{"n_experts": 64, "d_expert": 32, "routed_scale": 2.5, "balance_bias": true, "n_head": 3, "lr_head": 0.00817, "decay_fraction": 0.301, "final_lr_fraction": 0.0, "batch_tokens": [32768, 65536, 131072], "train_tokens": 331900000}
Below are experts of layer 11 (counted from 0) of a mixture-of-experts language model. Rows are named router (the router's row for the expert), gate (a neuron's input weights, with its number), up (a neuron's input weights, with its number) and show model dimensions 0-47. Each number is 200 + 40 x the weight over its row's rms, rounded and kept within 0 to 999.
Before each expert's rows: "mostly gets" lists some tokens that are sent to it at least half of the time. This comes from a sample of Wikipedia text that the model never trained on.

# expert 34
mostly gets: "Personal", " Christ", " Roman", " Phil", " Med", " Victor"
router,203,221,173,214,266,230,171,158,224,224,232,140,129,205,245,259,215,204,172,182,289,123,149,204,187,197,143,177,206,143,181,250,176,156,177,148,217,185,214,183,235,250,136,161,191,264,208,190
gate0,230,245,182,203,237,173,276,177,181,199,171,233,230,198,188,161,282,179,233,206,254,253,263,219,187,251,254,254,259,250,197,232,190,224,138,168,167,120,214,255,187,215,164,241,208,237,209,240
up0,219,193,178,249,195,162,169,206,269,123,221,146,218,249,171,176,180,138,174,252,196,354,164,212,184,168,215,251,230,189,238,272,254,215,266,179,184,193,168,223,192,140,198,238,140,173,171,226
gate1,175,172,217,236,230,231,235,181,255,231,205,201,117,168,219,224,202,255,182,238,188,122,209,137,229,183,235,218,205,216,186,219,245,206,170,184,206,293,179,196,105,289,156,226,238,164,228,141
up1,196,261,272,221,225,179,173,236,189,220,202,204,165,164,181,147,189,227,182,203,125,190,240,212,173,201,197,180,178,195,114,212,185,164,284,176,156,210,260,191,205,202,202,207,214,152,198,177
gate2,184,183,259,214,305,222,237,209,195,225,205,195,227,209,161,203,255,226,188,147,123,174,176,231,223,119,298,146,221,170,134,217,196,133,237,202,203,194,224,204,217,201,118,186,164,226,220,200
up2,220,152,150,184,135,158,189,237,261,147,166,198,217,145,261,221,198,177,292,206,198,205,178,114,237,301,231,197,257,151,207,174,275,184,151,239,209,230,156,229,274,202,131,193,179,157,234,217
gate3,167,143,232,232,172,131,231,184,191,228,131,259,207,183,180,220,248,230,177,249,241,223,245,165,193,287,168,99,240,162,149,163,173,158,190,141,237,227,127,207,271,173,184,176,230,177,139,242
up3,125,211,197,201,189,168,263,227,157,178,130,261,134,227,219,225,189,132,153,187,225,215,250,238,207,210,160,211,160,190,162,189,184,228,208,229,162,176,146,152,216,218,229,189,216,257,181,230
gate4,274,164,158,155,214,187,236,183,182,219,140,264,175,214,160,188,201,165,212,163,201,218,178,223,133,191,169,235,198,209,183,167,192,52,197,192,210,166,234,188,194,174,154,226,199,188,232,213
up4,173,187,233,196,203,210,221,146,198,174,212,134,281,227,98,225,154,164,201,151,223,219,251,130,189,225,176,194,146,208,143,184,135,152,202,198,167,175,179,247,152,214,133,278,162,223,232,212
gate5,206,219,281,231,300,223,189,261,184,208,248,208,151,194,170,194,176,160,139,164,184,200,217,156,284,221,123,265,207,195,150,211,176,165,186,170,225,204,202,219,241,260,278,95,209,222,227,165
up5,233,173,207,129,115,202,185,216,197,130,347,132,237,148,232,221,146,175,268,204,216,212,142,181,245,169,219,166,129,185,175,235,213,220,235,238,194,188,125,222,160,217,245,193,135,185,279,195
gate6,335,199,187,151,228,207,198,202,201,159,272,163,147,139,230,212,223,246,271,196,287,165,145,253,168,198,245,206,155,156,166,276,165,206,170,236,209,178,150,238,197,270,281,114,223,215,188,195
up6,152,216,212,208,104,136,190,128,193,164,155,184,227,183,117,183,208,253,197,128,180,241,216,215,244,246,166,240,149,158,251,208,196,300,218,228,182,174,202,239,235,227,239,233,170,208,239,204
gate7,195,168,217,217,221,202,239,140,242,164,230,197,189,229,207,251,120,166,166,133,221,192,220,246,232,202,183,237,345,210,208,248,153,235,168,168,229,131,262,239,179,259,199,233,187,223,200,230
up7,220,254,130,220,160,179,182,259,174,194,263,281,208,225,130,209,195,194,214,175,213,146,175,216,209,200,230,213,161,240,222,229,161,215,133,171,248,180,194,164,144,164,261,229,182,237,146,183
gate8,207,210,223,216,216,178,198,181,188,250,174,190,243,159,233,199,230,150,205,219,286,210,223,224,107,189,202,148,192,111,186,290,229,169,170,194,141,167,227,116,155,154,200,237,222,204,238,136
up8,127,193,170,160,242,181,213,213,188,203,195,111,191,154,229,234,109,109,219,137,203,89,191,176,202,243,201,157,202,185,193,228,241,235,158,297,216,106,211,233,130,188,206,188,142,192,188,180
gate9,201,192,178,177,181,223,241,189,186,140,233,135,119,199,233,168,214,215,162,150,141,130,203,158,201,183,239,139,208,166,206,209,204,241,228,276,255,109,255,164,267,172,166,159,183,253,144,249
up9,155,173,195,211,167,83,107,235,121,128,216,149,204,212,191,154,217,176,186,126,156,156,197,168,202,280,221,286,201,160,170,299,227,157,200,190,163,226,177,249,175,233,222,244,158,211,236,252
gate10,242,189,246,188,190,235,248,195,238,232,290,199,234,191,203,173,214,263,174,128,270,185,176,247,161,246,179,231,243,203,169,218,185,233,173,264,199,259,208,142,205,253,178,241,195,234,233,183
up10,186,146,183,165,205,212,228,311,165,274,254,205,222,136,221,171,196,204,192,198,195,226,217,217,102,118,262,211,256,195,202,186,187,171,181,152,251,146,186,268,235,203,201,196,251,189,201,204
gate11,210,198,230,214,171,193,121,228,262,175,192,179,219,256,212,180,243,201,298,187,159,185,187,208,227,222,188,250,218,186,196,138,202,170,212,177,211,147,179,214,224,145,155,190,215,129,153,177
up11,323,192,197,160,196,217,248,208,216,199,214,156,135,229,197,186,228,220,232,171,196,131,205,242,178,205,182,194,193,254,187,150,127,210,167,201,190,161,172,224,159,220,131,180,187,202,121,99
gate12,199,199,272,154,258,168,201,146,182,200,199,164,195,234,123,218,195,153,213,72,200,194,173,184,201,168,192,229,161,269,182,208,171,200,167,212,211,227,212,215,181,193,211,203,139,74,221,159
up12,198,225,179,142,108,197,168,256,184,246,178,182,157,257,159,200,214,189,217,220,179,221,117,215,295,235,165,161,247,182,208,213,174,212,203,277,214,162,171,167,275,205,206,262,149,209,246,191
gate13,148,270,240,160,168,255,240,145,187,134,190,246,232,269,182,277,205,139,223,273,180,207,242,194,221,131,240,243,195,207,273,206,223,261,136,241,257,169,236,256,212,217,204,162,136,172,200,210
up13,272,146,223,158,234,210,199,177,207,236,173,172,232,254,163,225,161,214,264,190,208,201,212,190,193,167,303,219,164,185,185,235,138,280,167,106,131,181,274,248,175,207,197,141,123,233,218,187
gate14,156,176,190,168,199,215,199,170,194,196,224,200,237,238,275,217,166,198,240,215,223,264,227,231,280,203,206,291,250,189,161,258,175,148,173,166,232,175,209,228,177,240,218,172,205,273,199,234
up14,207,194,176,173,220,183,241,181,259,164,267,183,235,212,259,177,141,219,232,163,210,149,215,209,162,178,190,251,263,126,234,124,193,193,193,192,290,215,186,187,215,222,242,226,241,204,180,245
gate15,228,247,122,176,236,167,211,164,172,202,226,173,237,220,226,219,244,233,231,138,167,283,140,253,195,192,300,204,206,169,137,268,186,243,208,270,227,135,178,177,245,154,138,176,168,182,212,215
up15,148,209,185,232,226,219,171,244,217,194,246,149,149,205,192,204,160,195,227,193,184,159,292,198,200,171,155,249,210,226,218,183,267,200,173,209,167,189,234,183,143,190,275,260,170,182,189,140
gate16,151,218,207,198,211,185,203,124,84,225,229,232,240,148,271,204,199,229,207,236,187,195,213,224,239,207,215,209,271,146,251,147,145,209,226,249,198,227,226,189,211,276,176,149,176,245,200,193
up16,203,139,181,225,227,184,147,233,256,218,202,235,174,252,113,250,239,169,187,227,163,262,203,208,128,255,168,113,157,219,237,205,185,112,171,113,194,213,227,194,170,213,264,204,196,218,168,151
gate17,206,195,193,231,182,237,215,187,160,257,165,201,179,267,242,222,193,206,196,216,167,312,150,222,155,216,213,161,204,256,239,212,168,197,211,185,167,175,272,126,204,288,253,213,221,171,194,142
up17,268,216,224,263,256,221,153,169,232,189,98,193,273,202,201,213,140,179,175,186,176,188,207,194,221,261,147,229,212,241,140,205,257,182,176,231,251,193,210,219,154,244,224,222,137,124,192,165
gate18,195,286,208,175,184,253,219,148,238,162,261,218,172,233,229,164,197,194,181,210,273,124,246,118,173,119,196,289,273,185,208,241,228,244,232,235,229,209,187,233,221,175,250,187,190,260,249,164
up18,142,188,179,200,214,225,223,252,143,152,199,181,221,165,220,218,153,178,228,282,131,163,230,138,123,240,204,169,149,162,249,202,159,179,167,154,174,150,149,182,176,242,156,169,208,126,207,138
gate19,227,174,208,147,290,202,202,238,201,194,231,187,254,144,179,208,239,154,257,181,262,206,197,193,278,302,187,130,144,186,190,226,148,281,149,208,216,171,213,216,253,225,214,215,161,191,235,220
up19,239,230,204,306,180,186,138,221,186,133,155,197,210,191,178,199,208,153,172,161,149,213,345,228,248,215,235,236,211,253,201,201,193,241,200,151,216,169,244,157,213,271,212,130,228,221,184,176
gate20,208,225,258,244,160,275,161,229,261,219,225,164,205,190,259,197,190,173,205,154,240,224,223,249,227,184,193,179,196,189,147,212,243,218,196,225,292,259,171,140,219,184,187,142,177,243,179,190
up20,234,123,152,217,158,229,231,182,135,121,158,208,228,232,196,218,210,196,179,181,135,214,79,165,286,174,257,197,243,190,168,148,253,216,279,189,171,250,139,214,232,202,216,167,198,233,159,194
gate21,251,222,204,142,222,223,234,129,260,127,166,171,230,220,199,212,159,188,209,203,229,106,234,200,232,125,212,243,207,145,198,177,219,218,207,208,180,174,152,225,203,209,197,196,233,212,144,229
up21,242,200,193,205,64,146,246,226,214,265,194,250,169,212,202,211,227,239,230,237,200,191,253,239,189,198,242,216,262,230,190,190,179,210,197,175,164,202,183,175,237,288,206,227,189,167,169,246
gate22,232,180,184,167,237,244,237,185,150,235,225,254,185,194,209,222,181,216,242,163,233,220,237,257,148,160,270,165,142,322,118,129,228,239,281,262,250,208,207,235,210,195,232,254,230,130,223,226
up22,250,177,155,139,194,223,292,144,204,191,228,218,197,140,194,265,156,227,176,152,172,182,190,258,230,215,218,239,240,264,194,219,246,162,186,224,221,166,219,259,198,215,203,153,169,244,147,224

# expert 50
mostly gets: " World", " Best", " Conservative", " Team", " Votes", " Labour"
router,223,231,164,186,253,247,159,187,173,239,232,165,185,139,200,305,234,161,188,235,238,134,185,268,187,224,155,185,218,177,144,240,192,164,174,158,274,163,252,151,216,195,161,177,197,273,219,203
gate0,308,235,251,173,221,214,136,163,173,222,203,147,210,181,216,265,195,235,181,200,199,135,251,153,254,165,187,143,81,210,120,266,144,236,240,145,219,209,198,151,237,200,242,238,217,133,184,199
up0,203,214,217,277,214,230,236,127,190,221,227,261,183,186,198,105,164,155,192,197,164,201,281,272,202,198,235,246,245,207,238,106,232,184,230,290,223,211,178,245,195,223,196,186,165,173,161,218
gate1,217,217,217,197,251,145,204,145,176,231,200,254,225,209,185,142,267,218,197,169,213,177,265,235,167,158,258,195,207,209,128,253,140,170,205,253,119,173,192,227,220,261,147,145,216,232,179,258
up1,220,233,155,176,252,155,207,211,167,223,217,153,112,249,211,211,187,145,143,245,118,178,252,285,255,207,186,180,280,277,231,186,206,222,234,198,220,194,192,212,177,215,200,186,202,152,245,205
gate2,226,125,248,244,241,194,187,181,198,267,276,268,216,191,170,239,160,164,229,146,206,179,150,189,226,188,205,145,254,260,269,261,268,199,215,190,223,129,158,171,219,209,251,173,217,245,244,188
up2,218,237,262,214,169,105,206,226,167,217,262,248,135,118,172,256,238,185,183,149,184,156,215,144,194,193,189,160,213,193,165,210,199,225,227,218,190,237,168,148,207,247,163,175,212,226,151,205
gate3,186,253,161,202,202,247,263,165,232,239,156,242,217,158,201,172,249,124,189,260,165,204,219,210,195,206,191,199,194,174,169,149,206,189,95,152,149,192,203,243,196,155,257,222,154,127,184,211
up3,227,236,159,144,232,266,119,196,214,278,242,210,155,174,228,200,198,232,203,252,149,224,181,201,170,244,218,179,181,197,193,189,197,218,259,186,189,251,248,214,195,231,317,123,144,159,215,212
gate4,227,240,173,152,248,252,215,195,189,182,133,250,272,156,220,148,159,178,170,167,245,175,240,199,211,181,284,318,227,157,184,191,244,196,267,121,207,226,205,184,166,184,149,216,174,219,200,177
up4,238,118,213,189,155,159,250,182,222,247,213,234,218,152,284,230,232,218,229,173,264,182,164,221,140,155,247,172,190,190,231,176,181,159,175,157,93,202,231,276,210,217,138,224,217,190,213,153
gate5,151,225,268,163,191,243,298,187,201,199,139,227,185,111,209,180,245,173,223,299,194,115,221,200,175,221,167,174,258,200,188,238,200,302,198,152,228,193,234,208,237,110,187,189,206,199,180,208
up5,218,149,208,134,316,235,144,189,215,184,152,227,119,198,242,236,221,206,239,269,230,227,146,147,220,201,142,190,183,173,172,192,231,231,238,180,216,180,187,238,258,228,230,195,234,205,248,197
gate6,222,168,179,214,216,186,201,264,160,235,191,196,191,194,213,211,95,125,241,198,257,175,243,172,196,184,189,177,218,191,219,203,182,210,238,79,193,138,175,213,187,220,209,201,179,195,199,213
up6,158,129,201,287,125,192,207,232,204,124,227,185,224,173,150,122,233,231,169,164,204,228,184,205,227,203,218,104,192,193,115,242,211,65,231,275,276,196,204,168,172,162,170,136,174,224,180,222
gate7,161,266,194,220,200,171,171,179,192,158,181,247,155,196,125,224,129,221,215,220,248,173,141,180,214,230,187,195,268,249,192,243,140,98,340,217,210,162,239,156,144,222,156,217,197,239,173,207
up7,194,200,220,179,161,228,173,255,267,302,309,237,240,188,189,199,210,210,206,229,241,161,221,225,211,196,218,233,101,202,194,223,156,183,100,187,149,172,261,170,250,213,173,195,235,163,236,164
gate8,183,171,185,254,207,260,194,221,213,215,210,176,133,254,208,199,268,154,115,315,118,260,167,206,152,237,162,158,234,230,186,173,261,233,214,213,237,185,251,151,209,108,213,126,258,275,221,249
up8,230,151,164,121,143,240,214,269,257,239,201,192,177,183,273,151,177,221,213,171,227,223,181,238,257,234,166,242,236,117,179,190,211,190,206,212,113,217,214,202,178,159,209,175,220,159,139,183
gate9,193,294,172,253,223,175,140,210,178,136,172,199,164,203,198,199,181,246,201,161,140,206,225,184,143,186,203,206,193,232,265,225,182,117,262,279,190,194,170,139,224,230,124,192,178,193,129,206
up9,206,163,207,206,216,213,153,168,183,289,276,203,275,157,239,203,142,193,181,144,207,168,244,243,160,197,308,269,155,127,206,145,160,266,189,150,171,157,270,205,252,226,178,217,172,258,176,204
gate10,189,170,147,175,132,252,223,182,112,108,148,228,202,254,224,219,176,179,201,258,190,263,178,257,145,123,243,172,241,225,163,242,155,263,194,211,184,145,177,209,257,193,149,310,144,253,279,219
up10,235,187,209,170,225,222,193,171,181,166,161,157,247,215,137,222,181,278,298,252,158,172,189,160,245,229,200,178,219,207,223,178,277,207,148,197,204,222,280,222,241,187,284,179,228,166,206,198
gate11,157,260,200,230,231,167,188,212,186,182,222,259,238,223,176,127,226,212,274,192,228,222,114,271,206,200,235,208,180,176,304,272,248,132,152,230,216,256,172,126,218,146,155,230,159,222,221,206
up11,216,179,149,198,182,199,193,176,180,175,144,217,271,227,165,204,228,175,249,174,270,164,162,176,297,198,146,200,156,214,160,153,157,159,272,254,270,232,170,249,206,164,147,227,214,273,184,229
gate12,244,227,215,207,248,206,210,133,175,216,201,136,181,250,232,224,178,173,185,170,220,177,235,135,183,285,148,290,236,177,265,208,158,272,171,202,230,160,212,174,233,211,138,142,192,174,206,266
up12,189,167,186,207,178,212,190,184,169,202,201,191,210,199,241,155,294,177,272,186,154,229,203,139,173,128,224,187,185,199,170,167,229,250,162,238,119,161,186,213,224,226,117,260,213,135,194,274
gate13,203,286,144,135,157,207,215,161,168,191,205,176,86,189,249,280,182,307,227,195,142,193,123,175,242,158,164,160,180,221,197,140,154,237,217,171,260,202,179,209,209,179,263,220,190,150,220,160
up13,197,190,188,208,174,228,236,169,157,257,156,286,227,197,212,227,199,248,242,173,179,174,178,203,212,185,235,277,239,229,212,263,208,138,162,215,165,178,253,196,178,173,166,185,218,163,225,237
gate14,270,230,232,225,243,211,193,215,256,219,197,142,214,162,152,302,193,202,270,162,169,186,170,228,226,219,237,145,294,171,156,136,227,227,176,198,193,146,148,142,158,202,261,183,174,286,250,198
up14,216,232,230,205,146,149,135,251,164,246,229,217,198,184,215,113,208,180,159,187,242,193,197,241,219,182,222,220,236,221,257,198,147,166,167,262,178,177,252,248,255,241,189,202,194,215,157,225
gate15,166,208,195,217,178,202,174,208,213,224,272,102,166,196,173,244,228,197,227,149,219,190,184,305,182,213,269,168,218,239,130,212,158,153,239,238,266,193,245,359,200,195,170,135,180,214,138,217
up15,146,162,253,238,185,95,219,208,202,153,293,198,136,239,175,189,202,171,207,218,212,193,149,195,214,226,246,161,210,148,231,245,193,250,157,193,209,234,209,173,161,125,281,211,227,158,274,205
gate16,168,123,228,249,223,216,216,153,184,224,189,161,195,169,199,292,143,167,225,267,172,193,245,203,218,210,284,245,153,276,163,177,220,177,138,190,224,177,174,202,235,209,129,249,229,197,183,234
up16,146,179,203,236,179,170,181,126,160,242,158,254,254,203,206,135,228,196,184,225,211,217,145,222,184,216,193,210,178,216,231,217,149,170,254,128,262,201,285,148,150,165,93,244,232,202,244,184
gate17,289,205,218,211,148,145,191,196,115,181,215,162,173,297,202,200,204,210,225,220,264,143,201,209,251,203,209,204,216,173,204,121,231,185,183,225,123,226,197,127,239,190,228,227,190,172,216,203
up17,229,227,189,186,325,210,164,176,180,167,248,186,266,196,178,202,151,174,118,214,123,267,298,217,193,162,202,167,245,239,236,198,211,235,204,185,185,215,154,192,155,215,205,144,158,268,156,197
gate18,171,199,221,185,210,244,224,236,202,216,217,218,195,168,187,241,208,189,124,222,239,280,227,149,264,237,127,179,255,167,260,183,208,259,305,161,185,160,178,157,205,232,158,184,200,154,174,124
up18,173,226,221,200,96,190,222,227,159,106,174,193,136,239,153,294,218,224,249,229,207,167,194,146,232,170,212,172,211,229,160,200,216,169,223,212,248,234,170,129,198,190,227,150,129,195,173,211
gate19,211,187,135,163,208,186,211,205,184,194,237,242,197,145,264,236,165,152,161,124,221,229,304,146,283,167,224,207,165,231,268,235,158,225,218,150,178,211,154,188,165,187,269,214,235,190,141,239
up19,217,241,239,266,178,252,211,146,215,222,170,292,150,183,199,162,175,225,261,117,227,196,234,169,201,144,263,226,157,193,186,215,151,184,219,276,91,199,208,212,221,282,218,207,231,223,224,252
gate20,149,242,152,210,172,204,169,223,223,140,261,266,235,211,222,259,187,119,261,282,313,223,218,241,244,202,245,282,212,155,217,235,222,249,226,190,178,216,268,239,230,143,227,210,208,260,214,211
up20,181,236,224,252,149,156,195,124,129,255,117,187,277,264,190,139,179,110,218,130,177,201,188,188,161,261,165,210,202,201,185,241,204,277,187,231,203,224,234,179,157,225,187,192,179,196,245,235
gate21,242,253,175,178,229,278,181,179,271,182,165,190,173,189,214,215,157,235,177,221,243,232,238,195,255,159,236,220,183,166,126,221,202,145,128,183,191,222,193,182,208,210,189,296,170,248,224,165
up21,181,304,169,163,207,146,243,186,135,202,224,173,218,226,270,247,206,160,152,171,152,190,150,192,186,123,201,200,231,189,157,229,133,211,182,231,208,225,158,172,173,181,218,196,166,209,200,205
gate22,183,249,206,138,190,288,287,258,251,240,229,192,239,224,198,209,169,201,187,187,215,207,203,219,171,157,184,160,146,185,163,235,205,235,141,161,179,218,171,228,181,134,182,244,137,255,181,242
up22,224,220,203,214,161,240,116,302,151,144,203,277,208,189,176,168,186,182,216,213,162,125,204,224,190,236,270,166,212,190,209,245,231,148,229,222,250,235,215,205,180,184,213,262,209,106,263,202

# expert 39
mostly gets: "berg", "ford", "ș", "burg", "ova", "ić"
router,233,185,175,199,262,209,183,193,236,198,245,175,128,211,240,242,235,163,118,192,248,126,183,176,166,171,145,186,177,132,165,198,210,186,231,168,253,222,188,113,189,218,167,167,187,296,158,164
gate0,236,183,228,119,242,195,249,195,221,174,250,303,199,215,100,193,174,223,143,207,144,177,202,194,158,198,155,273,193,186,160,171,220,201,259,223,279,199,161,212,234,148,286,186,181,203,175,171
up0,180,236,202,218,198,219,145,225,227,174,162,107,318,175,228,196,192,242,236,240,214,155,149,294,196,189,168,207,162,138,136,170,185,145,193,232,155,199,207,148,143,264,213,248,251,234,175,183
gate1,186,176,220,232,196,271,145,180,197,207,183,212,191,178,235,235,202,240,204,226,152,192,253,161,225,170,179,208,172,224,166,221,233,159,216,129,221,173,225,194,176,215,91,227,150,235,205,225
up1,205,217,206,226,200,162,218,212,210,189,183,216,296,186,150,159,247,223,193,168,251,248,224,158,184,197,217,196,198,163,172,242,128,259,211,161,231,217,260,240,238,127,131,190,197,271,124,185
gate2,218,246,186,189,191,239,259,113,163,181,271,112,230,219,161,184,232,174,229,249,169,278,254,221,268,269,183,204,173,245,180,199,262,218,190,165,169,266,181,165,233,203,181,233,202,193,192,235
up2,195,144,224,245,210,172,281,234,231,253,207,216,158,180,159,262,254,213,180,287,218,150,162,167,182,212,237,168,245,181,186,190,212,219,190,226,203,166,162,183,177,225,252,186,140,153,215,209
gate3,265,245,210,292,323,205,200,186,204,175,201,137,189,119,232,154,206,173,154,240,216,139,216,223,240,243,196,176,220,238,227,213,199,277,165,210,208,193,256,157,246,184,250,206,205,143,229,206
up3,132,245,189,224,215,251,175,202,156,239,259,196,159,215,243,223,266,161,199,197,193,269,200,184,258,176,257,165,162,228,185,171,180,219,151,166,225,219,210,241,223,281,298,163,177,98,230,235
gate4,138,183,217,207,222,165,185,172,252,252,188,143,265,254,193,197,305,178,265,187,234,187,238,169,230,228,184,205,188,198,244,165,305,264,233,176,261,198,213,201,255,199,239,198,151,293,195,182
up4,177,212,213,217,138,278,164,253,220,279,252,210,248,109,189,246,249,262,171,205,228,257,188,236,223,211,228,154,183,176,222,141,237,285,204,184,221,231,153,202,249,220,249,233,178,203,196,159
gate5,244,203,199,302,213,250,221,165,213,248,263,195,174,154,201,181,204,215,209,168,242,234,261,219,210,145,185,200,165,238,215,190,223,222,168,321,293,222,121,132,179,232,168,223,225,317,155,153
up5,170,192,150,145,161,156,152,159,172,196,224,236,232,117,173,192,171,205,163,230,265,145,196,231,153,236,209,201,254,278,156,191,200,200,193,231,131,200,213,219,194,215,225,225,147,161,140,273
gate6,210,249,217,190,243,182,227,189,187,221,232,201,249,202,101,247,163,207,233,167,211,208,170,209,230,191,204,216,262,184,221,191,137,171,216,120,165,150,267,131,168,265,217,208,211,272,219,166
up6,191,191,176,257,226,172,273,216,233,186,168,292,211,173,148,149,150,185,209,199,185,219,183,161,207,133,207,201,197,105,242,133,281,191,237,205,210,210,190,109,222,204,177,201,225,192,185,186
gate7,220,238,179,233,153,247,249,214,302,189,156,186,186,260,205,187,197,191,175,224,253,129,175,141,237,235,191,323,259,214,125,199,192,225,252,144,188,223,263,188,187,145,204,181,160,223,207,204
up7,210,143,191,224,209,192,244,249,190,267,190,224,244,115,220,240,196,216,316,162,210,189,146,211,140,240,191,188,217,215,249,226,144,179,217,201,166,187,262,191,206,181,242,157,216,260,226,228
gate8,113,143,165,156,229,208,219,198,196,224,210,166,224,235,240,178,186,175,177,182,211,167,258,171,192,170,237,181,186,142,183,208,183,174,270,169,206,208,137,178,166,130,192,218,178,229,257,142
up8,206,161,228,190,183,194,158,237,173,167,136,196,159,265,221,195,217,228,122,269,166,193,195,224,224,155,211,148,216,106,132,130,181,198,166,243,138,96,245,218,228,189,150,224,191,244,157,227
gate9,210,163,191,155,196,180,212,170,190,204,220,290,113,170,187,213,155,90,177,236,144,209,186,188,185,183,187,155,154,194,181,188,196,203,181,200,276,216,182,171,127,200,218,270,215,204,142,210
up9,164,212,267,166,216,130,227,130,295,162,187,195,242,260,136,195,228,158,193,207,252,143,221,187,145,154,213,275,189,265,213,233,165,205,163,215,179,212,174,148,206,162,154,176,241,151,230,186
gate10,243,191,207,250,153,150,219,286,201,200,270,237,168,183,236,167,163,225,132,202,212,204,209,175,141,205,208,141,226,242,226,185,180,241,187,192,167,163,183,160,174,270,218,159,172,267,204,149
up10,155,253,224,133,198,244,126,215,241,160,138,273,221,275,130,195,256,167,275,202,193,214,226,234,203,202,161,195,136,255,169,183,143,174,243,236,140,207,143,251,178,203,200,177,198,229,214,133
gate11,236,235,192,224,147,154,184,254,139,133,229,258,294,200,153,173,160,134,176,145,199,200,183,125,197,215,204,146,159,201,170,204,154,186,206,190,276,237,207,120,223,187,197,175,217,136,225,221
up11,145,177,186,206,204,146,218,218,200,192,262,193,191,201,142,247,222,179,174,204,189,197,133,226,273,178,223,149,221,153,241,191,175,280,151,220,194,221,157,227,175,216,235,184,170,218,258,198
gate12,270,221,244,142,177,186,172,231,134,215,181,232,168,198,234,166,216,164,204,135,203,245,210,162,274,220,198,249,257,196,180,156,236,308,223,185,158,213,154,114,264,190,250,223,217,256,254,170
up12,184,213,163,277,204,200,176,197,180,153,193,169,282,248,131,144,241,140,292,124,195,179,219,152,183,275,186,177,235,187,182,280,186,139,175,158,180,209,172,199,252,169,228,195,234,194,282,240
gate13,240,173,142,209,117,239,167,176,179,197,237,193,188,256,241,237,167,178,188,245,133,259,144,253,306,217,198,238,121,149,185,165,210,201,173,188,228,228,238,217,220,155,243,272,199,249,242,222
up13,176,198,206,202,202,232,149,240,262,141,103,254,169,260,170,178,258,250,150,193,198,184,156,121,183,198,198,219,179,196,268,206,236,217,311,175,164,247,150,227,225,224,221,219,184,160,193,208
gate14,221,185,202,221,224,220,252,227,170,223,218,204,175,228,224,211,212,213,162,176,214,209,233,188,184,88,189,200,199,100,220,236,295,166,284,205,219,196,218,201,182,239,132,115,220,183,213,138
up14,230,222,142,246,194,245,205,177,142,244,212,170,220,186,295,226,211,149,135,186,247,208,250,235,180,98,166,165,139,199,162,221,266,200,182,206,171,160,159,136,221,207,151,232,215,207,136,84
gate15,225,190,244,169,192,169,203,160,250,288,159,161,210,170,310,184,185,152,134,222,200,161,137,178,174,199,202,221,203,143,173,143,164,225,179,229,226,222,182,149,214,168,208,217,198,212,156,236
up15,173,238,136,98,111,209,174,204,214,214,141,170,153,230,178,226,192,175,158,157,150,299,110,182,177,206,204,201,213,157,251,205,241,103,212,182,203,152,199,190,178,227,204,208,170,248,205,178
gate16,262,235,232,219,154,219,212,177,217,223,297,131,137,207,123,193,203,176,198,214,274,182,117,201,202,259,132,286,317,172,184,185,244,179,203,190,273,203,220,191,221,155,124,208,193,265,151,207
up16,232,175,209,190,219,144,254,209,245,186,194,157,156,208,180,224,174,146,214,252,220,201,170,212,259,231,132,183,184,175,196,134,235,191,220,217,159,249,207,139,204,102,179,232,213,223,159,255
gate17,258,192,235,165,216,209,133,167,219,163,215,223,217,161,198,211,205,225,194,150,267,244,241,275,226,159,230,155,104,157,210,214,215,204,204,260,225,268,226,164,228,203,227,150,242,259,249,154
up17,236,179,165,117,168,263,151,213,133,259,245,104,243,266,217,196,197,213,189,178,261,221,215,173,205,171,239,177,196,242,159,230,241,227,181,212,217,242,192,190,198,204,123,237,207,218,279,194
gate18,175,262,215,217,247,287,220,153,244,170,131,230,187,207,210,174,233,156,200,199,211,157,280,129,246,177,203,144,188,175,153,199,209,207,219,204,262,200,243,196,193,224,177,214,224,177,212,218
up18,230,168,192,172,307,256,212,253,268,216,232,194,197,198,154,142,115,188,155,276,164,262,178,157,157,200,146,246,238,202,193,182,211,226,152,151,216,170,198,191,191,184,132,215,204,173,207,254
gate19,209,219,137,148,264,228,256,206,241,236,197,177,185,166,217,160,143,164,213,199,157,193,162,93,241,175,149,237,259,195,227,162,268,251,226,140,210,223,207,245,224,174,210,281,182,241,152,149
up19,196,204,173,210,216,188,165,220,176,198,151,228,225,258,237,209,283,231,194,152,246,166,218,219,223,209,240,244,189,222,217,225,206,123,178,229,201,188,191,188,160,284,181,188,209,187,271,215
gate20,204,155,163,92,175,193,221,221,167,273,207,250,147,199,346,173,171,197,188,212,189,232,252,209,220,161,285,180,168,186,188,180,227,134,184,202,206,230,181,222,181,240,180,256,170,234,166,215
up20,130,189,123,186,202,233,221,266,236,242,202,223,125,231,256,211,192,199,143,232,170,212,273,145,184,131,178,230,241,251,221,177,221,144,238,189,278,247,158,145,229,232,242,239,209,249,182,245
gate21,189,218,139,253,192,196,115,211,153,180,207,180,241,174,277,241,208,144,237,148,229,184,232,254,196,182,221,236,196,166,183,215,198,141,208,229,130,270,221,223,170,219,184,145,198,243,238,195
up21,139,233,198,247,261,223,193,210,238,113,185,166,219,240,194,179,196,132,139,188,239,149,141,256,192,197,165,277,282,241,117,200,165,178,202,202,226,263,224,165,162,192,203,204,252,222,157,155
gate22,201,193,176,167,219,233,234,104,225,205,241,278,210,199,227,179,249,195,248,251,254,174,208,164,136,193,195,217,165,252,231,240,183,221,184,187,245,211,159,194,199,146,250,195,228,185,207,141
up22,203,176,119,108,168,206,149,200,228,213,205,195,189,220,143,225,180,266,215,174,255,197,240,275,329,171,208,197,167,171,165,211,238,227,175,185,179,218,243,149,195,238,178,178,214,148,263,197